From a checkpoint of a small mixture-of-experts model trained on Wikipedia: 256 tanh GELU neurons an expert, 5074 steps.
Below are experts of layer 3 (counted from 0) of a mixture-of-experts language model. Rows are named router (the router's row for the expert), up (a neuron's input weights, with its number) and show model dimensions 224-255. Each number is 128 + 24 x the weight over its row's rms, rounded and kept within 0 to 255.
After each expert's rows: "gets" lists some tokens that make up at least twice as much of what it gets as of all text. This comes from a sample of Wikipedia text that the model never trained on. Tokens count by the router's weight.

# expert 2
router [ 97 125 115 114 120 120 130 156  93  87 118 153 136  96 112 140 144 138 123 115  92 147  86 149 124 147 140 157 137 103  91 122]
up0 [141 155 112 133 127  52 122 170 157  99 154  98 113 160 151 149 142 154 186 107 115 151 131 172  78 112 168 166 116 117 135 111]
up1 [172 146 160 129 137 104  97 133 150 133 142 138 126 101 105 109 129 116 132 112 152 117 138 105 124 182 161 140 130 175 127 113]
up2 [139 138 128  98 146 143 143 168  89 125 112 176 127 112 108 153 135 134 197 137 155 116 111 106 127 115 162 111 102 101 116 120]
up3 [110 132 105  84 129 179  99 108  98 126 143 106 109 143 101 112 160  94  98 135 109 151 108 118  99 162 111  75  73 143 103 116]
up4 [144 136 122 142 118  82 108 144 136 123 114 125 182  57 108 143 172  98 116 146  99 121  95 126 155 149 127 124 105 106 128 128]
up5 [115 138 102 113 156 133 111 126 119  91  80 128 138 138 159 148 172 106 149 154  90  99 122 114 107 126 135 147 106 115 128 125]
up6 [116 118 133 112 130 103 129 117 161 133 132 146 122 110 134  92 116 111 168 117  88  93 109 140 159 114 132 132 136 125 127 127]
up7 [134 141 120 170 147 161 120 173 160  94 151  67 100 107 156 124 150 102 140 137  89 138 121 161 150 148 129 161  76 100 103  87]
up8 [ 81 184 146 110 173 144 146 109 116 125 101 105 171 132 132 121 145 140 113 150 110 107 108 126 135 129 112 158 103 118 166 118]
up9 [130 130 143 137 114 113  92 154 145 120 119 120 131 159 126 129 124 135 160 109 120 120 138 131 142 110 138 113 110 129 201 128]
up10 [ 93  81 140  85 141 124 144 130 119 122  98  94  95 153 154 141 147  95 148  99  90 155 124 118 154 120 126 110 124  96 130  93]
up11 [147 132 121  82 139 130 118 134 141 108 128 119  97 118 139 135 137 111 152 161  89 135 121 148 136 114 114  99  93 135 124 123]
up12 [130 111 124 139 129  95 143 170 121 133 148  95 136 137 117 141 121  99 112  96 135 139 144 135 152  88 112  92  71  99 141 101]
up13 [108 105 122 145 113 171 153 128 136 124 129 165 116 117 151  96 143 113 131 135 104 112 119 159 120 123 118 129 127 153 120 142]
up14 [119 108 126 116  98 139 103 168 169 142  99 132 138 112 177 109 141 155 128 160 120 109 103 124 105 126 119 132 102 125 150 132]
up15 [122 147  70 129 171 105 133 123 154 100 123 118 157 113 117  80 137 133 175 116  85 135 109 104 116 104  98 148  95 142 140 119]
up16 [142 115 142 146 110 132 131 182 116 116 113 150 143 117 137 131 119 136 146 105  81 113 134 126 142 186 169 104  91 150 122 134]
up17 [143 138 173 139 121 154 102 135 134 134 137 131 140  97 123  84 114 119 134 141 145 114 159 124  98 153 146  99 124 167 143 118]
gets: "|", "-", "ed", " 1", "2", "1"

# expert 5
router [124 144 101  96 146 140 100 110  99 130 108 104 123  93 126 127 143 115 149 169 110 121 144 132  81 152  82 154 135 122  82 120]
up0 [148 116 125 163 144  95 123 148 122 127  99 141 132  96 134 124 136 126 133 130 148 127 138 136 119 118 123 131 122 132 154  69]
up1 [160 102 128 106 122  95  77 161 102 116 110 170 133 101 143 113 119 161 126 115 129 143 129 130 127 110 114  95  98 151 170 137]
up2 [137  77 148 151 140 111  97 124 146 130 111 121 159 111 129 118 139 132 143 112 151 100 131 139  81 138 147 149 168 108 142 146]
up3 [127 115 125 104 149  64 103 174  96 110 126 134 127 156  93 149 165 116 133 160 151 108  84 129 128 125 127 165 106 136 111 110]
up4 [145 144  97 108 165  83 148 119 137 136  94 100 132  42 111  80  95 131 132 104 156 111 145 119 159  87 110 132 101 123 122  97]
up5 [ 99 101 120 135 181 125 113 158 109 140 138 112 147 127 125 113 138 103 115 149 142 114 177 143 130 133 137 150 140 141 155 107]
up6 [114  81  81 123 184 111  79 143  92 125 134  99 134 119 133  92 169 160 140 131 106 108 130 126  82 125 106 132  97 120 127 133]
up7 [129 113 129 134 149 109 105 119  78 164 162 136 134  51 123 107 135  79 190 155 137 118 138  95 137 130 121 130 111 148 114  94]
up8 [108 120  83 116 162 123 146 164 149  93 161 154  96  75 116  93 186 126 124 138 140 137 165  85  96 156 119 132 142 147 108 145]
up9 [150 125 147  81  85  72 112  75 120 108 159 115 118  67 164 106 153 108 108  96 125  92 128 153  97 139  81 152 124  77 115 137]
up10 [146 133  91  93 107 122  94 145 150  69 138 112 135  86 159 165 153 129 140 145  90 138 110 147 129 112 117 135 108 141 136 141]
up11 [143 142 121 112 164 102  90 119 121  87 106 104 134  89 138 130  86 113 152  93 125 156 113 151 124  95 162  95  99 131 159 125]
up12 [109 131 100 136 138 146 152 163 104 134  98 103 116 135 116 149 141 162 135 168  80 123 152 149 139 132  89 116 125 137 130 149]
up13 [118 112  82 134 205 112  96 123  82 123  77 124 136 116 168 131 112 117 154  96 114 129 127 154 172 134 102 166  92 105 153 132]
up14 [151 127  96 126 135  95  94 153 111  93 100 127 122  93 120 142 137 128 152 120 130 108 137 139 113 163 161 138  84 111 110 153]
up15 [137 114 145  84 176 124 106 109 125 115 130 124 122 163 114 132 142 113 163 121 115 131 106 122 129 133 124 140 137 115 110 101]
up16 [130  91 123 126 141 122 152 158 129 136 151 139 115 100  88 104 118 129  86 121 115 108 104 128 121 144  53 132 132 145 174 131]
up17 [165 160 138 102 171 118  92 173 106  91 131 155 102 124 145 132 149 129 128 114 119 107 119 162 103 123 117 133 123 124 104 112]
gets: " a", " the", " an", "==", " on", "on"

# expert 0
router [123 105 101 128 131  92 138 111 145 187 129 119 103 136 151 110 120 112 133 105 142 122 133 155 106 139 100  99 124 128 111 102]
up0 [100 122 169 103 149 165 131 102 115 135 140 122  79 144  86 102 121 140 110 112 140 121 195 110 164 123 116  82  89 166 153 174]
up1 [148 112  78  85  95 134 101 166 144 125 124 118 129 108 106 112 160  98 144 133 128 105 118 133 108 148 118 125  95 130 162  83]
up2 [146  87 141  98 116 146 112 155 140 112 142 134 134 137 116 127 115 103 140 126 135 149 104 144 101 108 158 123 108  82 162  99]
up3 [119  74  96  58 132 119 128 126 144 139  83 118 156  97 129 120 156  54 108 113 132 106 161 108  77 131 114 157  89 129 119 116]
up4 [162 100 127 146 113 137 134 131 131 107 133 142 191 148 140  92 136 120 138 127 127 110 136 120 140 112 175 132 134 152 134  88]
up5 [165 134 143  86 167 178 116 143 133 138 126  98 117  88 111 121 134 144 160 112 153  88 164 112  98 138 113 116 129 158 122 132]
up6 [110 110 170 148 131 137 130 145 131 156 123 134 133 101 146  92 157 130 168  87 129 109 132 100  91 144 130 146 115 104 136 144]
up7 [141 103 136 137 134 157  90 122  94 171 125 132 108 138 151 131 142 137 125  90 137 143 132 137  76  98 129 111 154 104  94 128]
up8 [145 121 100  89 101 116 118 145 130 129 132  93 117 134 134 118 180 130 141 134  88 135 116 120 131 123 142 153 122 134 124 118]
up9 [106 160 135  83 169 132  83 130 122 131  80 113 129 126 143 120 112  97 142  71  90 130 138 118 123  85 155 109 119 163 123 118]
up10 [126  87 123 131 113 129 135  97 125 110 165 146 112 122 144 125 166 161 132 143 109 106 127 119 102 163 117 140 104 111 135 155]
up11 [ 95  93 141  63 108 105 110 121 105 146 154 141  79 133  96 127 123 138 143  90 127 111 166 133 118 114 151 109 168 155 145  95]
up12 [113 125  83 151 137 165 147 146 157 150 145 108 146 117 145 136 133 105 116 137  63 101 108 167  76 141 127 131 131 121 110  91]
up13 [129 111 121 123 156 117 122 130 122 134 112 101  90 112 157  89 170 144 100 101  94 127 135 119 100 128 112 134 129 158 124 136]
up14 [128 120 137 115 134  86 110 145 143 125 140 145 120 129 103  90 172  98 135 114 174 141 129 122  72 119 120 104 158 106 113  94]
up15 [127 142 110 135 152 109 146 132 145 120 148 121 161 112 135  89 133 112 128 135 117 145 109 122 153 113 150 150 135  80 123 112]
up16 [103 109 155 178 144 133 135 180 116 125 124 129 142 102 120  93 138 138 105 160 107 117  97 111 117 153 140 143 148 126  95 129]
up17 [168 138 131 130 140 148  85 136 132 125 142 105 124 124 121  92 145 168  96 131  84 137 144 138 117 133 105 101 118  74 114 131]
gets: ".", ",", " and", " (", "'s", "%"

# expert 1
router [119 153 124  99 152 150 125 173 152  69 145 115  89 117 143 107  98 122 142 114 116  94 132 135 145 104 120 112 107 119 143 113]
up0 [134 124 120 122 167 126  97 145 102 135  82 138 108  85  51 122 116 106 144 138 151  85 127 117  97 141 129 113 128 140 130 115]
up1 [120 129 143  98 161 170 135 165 139 131  99 141 134 100 132 149 143 110  90 131 147  65 158 115 101 113 132 113 113 169 135 108]
up2 [ 93 149  99 106 173 133 103 146 141 115  98  87 135 119 138 162 116 107 140 115 111 147 111 104 178 134 176 132 142 105 133 119]
up3 [159  74 165  87 134 130 106 161 174 146 147 134 154 121 116  96 151 104 115 131 105 108  81 136  67 138 131 117 140  78 191 145]
up4 [149 110 124 133 111 125 148 168 128 171  68 132  88 102  73 122 125 169 124 105  99  94 101 143 126 155 104 106 110 143 116 105]
up5 [161 116  98 127 122 121 161 121 127 122 139 116 120 138 144 102 135 102 147 112 124 128  87  77 107  87 145  86 109 111 146 134]
up6 [138 105  78 122 103  98 104 137 128 144 105 134 121 133 146 170 126 124 152 119 141 162 101 125 108 133 181 171  83 106  97 150]
up7 [121 105 102 102 175 142 124 154 123  96 113 133 177  99 158 125 124 114 114 142 148 142 148 130 121 124 142 119  69 109 133 130]
up8 [144 152 115  96 143 146 122 160 150 170 121 131 117  99 103 139 161 128  79 119 152  89 104 108  72 117 146 118  76 152 128 151]
up9 [ 96 128 118 158 108  78 174 129  87 137 118  91  92 129  72 131 116 133 130 109 174 113  80 134 101 131 116 138 115 111 133  98]
up10 [129 119 147 113  98 130 139 170 147 128  87 146  93 111 126 123 100 128 116 116  99 104 115 151 158 119 132 157 157 127 139 115]
up11 [139  97 122 128 109 141 144 134 128 124 149 155 151 120 124 138 122 131 171 126 134 124 143 140 103 143 230 172  98  90 157 141]
up12 [106  96 116  99 149 101 116 103 134 113 109 126 145 124 107  92 142 128 126 165 123 136 122  98 132 176 153 144 123 132 140  99]
up13 [119 142 112  81 118 135 100 140 113 151  84  71 129 110 146 151 127  94 116 126 106 117 133 105 131  89 132 153 116 122 139  83]
up14 [108 126 148  19  95 104 133 130 147  85 144 142 128 137 139 136 135 111 116  86 115 162 125 155 128 129 144 111 107 126 149 130]
up15 [149 123 144  95 116  86 108 191 138  77 127 114 131  94 135 150 117 131 131 125 112 112 126 141 129 127 129 104 109 129 127 136]
up16 [157 121 113  86 126 136 117 135 167 134 127 138 117 105 134 103 141  98 124  71 132 160 164 135  75 134 118 112 146 131  99 102]
up17 [156 107 109  81 161 105 142 152 157 119 111 105 132 133 149 140 169 120 115 116  93 139  74 134 104 129 147 122 123  91 135 106]
gets: " |", "\n", ".", " that", ";", "\""

# expert 3
router [198 110 123 118 133  65 122  87 113 133 127  70 111 150 130 153 113  94 181 123 141 149 120 100 143  99 129 121 144 136 107 118]
up0 [142 146 147 116 181 120 109 115 137 167 112 130 125 132 104 108 119  88 166 127 144 134 162 119  78 126 147 134 141 105 117 123]
up1 [145 129  82 129 146  99 118 121 117 141  95 104 137 101  91 136 119 124 126  94 153  97 134 129 102  93 117 118 120 123 116  86]
up2 [143 107 130 108 111 117  90  85 154 140  84 141 124 124 100 123 155  59 162 112 119 138 126 119 139 139 117 118 172 141 152 137]
up3 [123  96 114 149 124 100 144 169 166 102 181 132 131 142 135 116 130  94 145 114 157 144 173 126 108 107 120 153 122 160 136 136]
up4 [151 116 128 135 145 120 126 115  90 127 145 105 105 105 152 182 104 111 156 143  99 150 135 155 122 119 135 130 126 103  75 146]
up5 [169 128  97 142 117 118 107 126 134  96 132 107 161 117 149 143 106  92 166 152  85  93 104 135 130 147 142 108 126 133  91 104]
up6 [186  75 141 121 140  62 100 118  94 131 133 150 126 115 104 110 157 123 157 102 153 139 201 149 108 157 172  98 152 139 171 122]
up7 [131 113 140 153 121 121 105 127  98 120 111 138 132 120 136 138 102  79 170 137 147 119  97 148 137 130 119 111 133 137 131 105]
up8 [143 115 137 127 134 133 114 121 113 106 115  95  80 135 133 123 125 124 104 124 159 128  81  91 129 150 111 125  92 139 100 127]
up9 [111  95 116 135 129 117 107 115 123 134 133 138 148 140 141 116 148 105  78  97 144 100 157 111 153 113 152  89 114 161 166  94]
up10 [173  63 117 137 181 144  53 156  75 123  93 137 132  97 122 168 131  91 128 135 139 120  84 132  96  81 135 110 120 158 102 145]
up11 [112  90 142 128 102 152 100 132 118 101 138 113 103 134 129 143 133 103 140 121 140 131 108 128 118 135  96 128 141 120 158 116]
up12 [203 157 126 137 138 138 155 104 132  95 131  91 166 131 111 129 102  91 193 113 136  80 128 109 103 128 104  91 133 180 138  94]
up13 [160 125 136 101 178  85 136 145 134 135 101 176 135 113 138 104 117 123 146 120 130 120 137  99 134 161 123  96 112 146 117  85]
up14 [150  72 117 110 118 124 126 101 158  80 111  97 157 127 119 133 158 141 165 102 139 129  95 164 106  91 121 141 112 144 122 121]
up15 [131 156  92  93 105 127  82 143 117  94 135  96 106 144 168 148 135 144 143 132  94 130 154 134 142 136 138 138  72  90 160 122]
up16 [ 87 120 147  95 149 148 132 129  89 103 147 143 144 100 111 149 142 136 139 133 143 114 140 138  99 122 155 125  89 122 123 118]
up17 [114  95 156  59 131  99 130 111 128 111 128 128 127 110 117 125 130 108 165  96 125 120 116 149 131 124 127 111 152 129 153 119]
gets: " of", " in", " for", " from", " to", " by"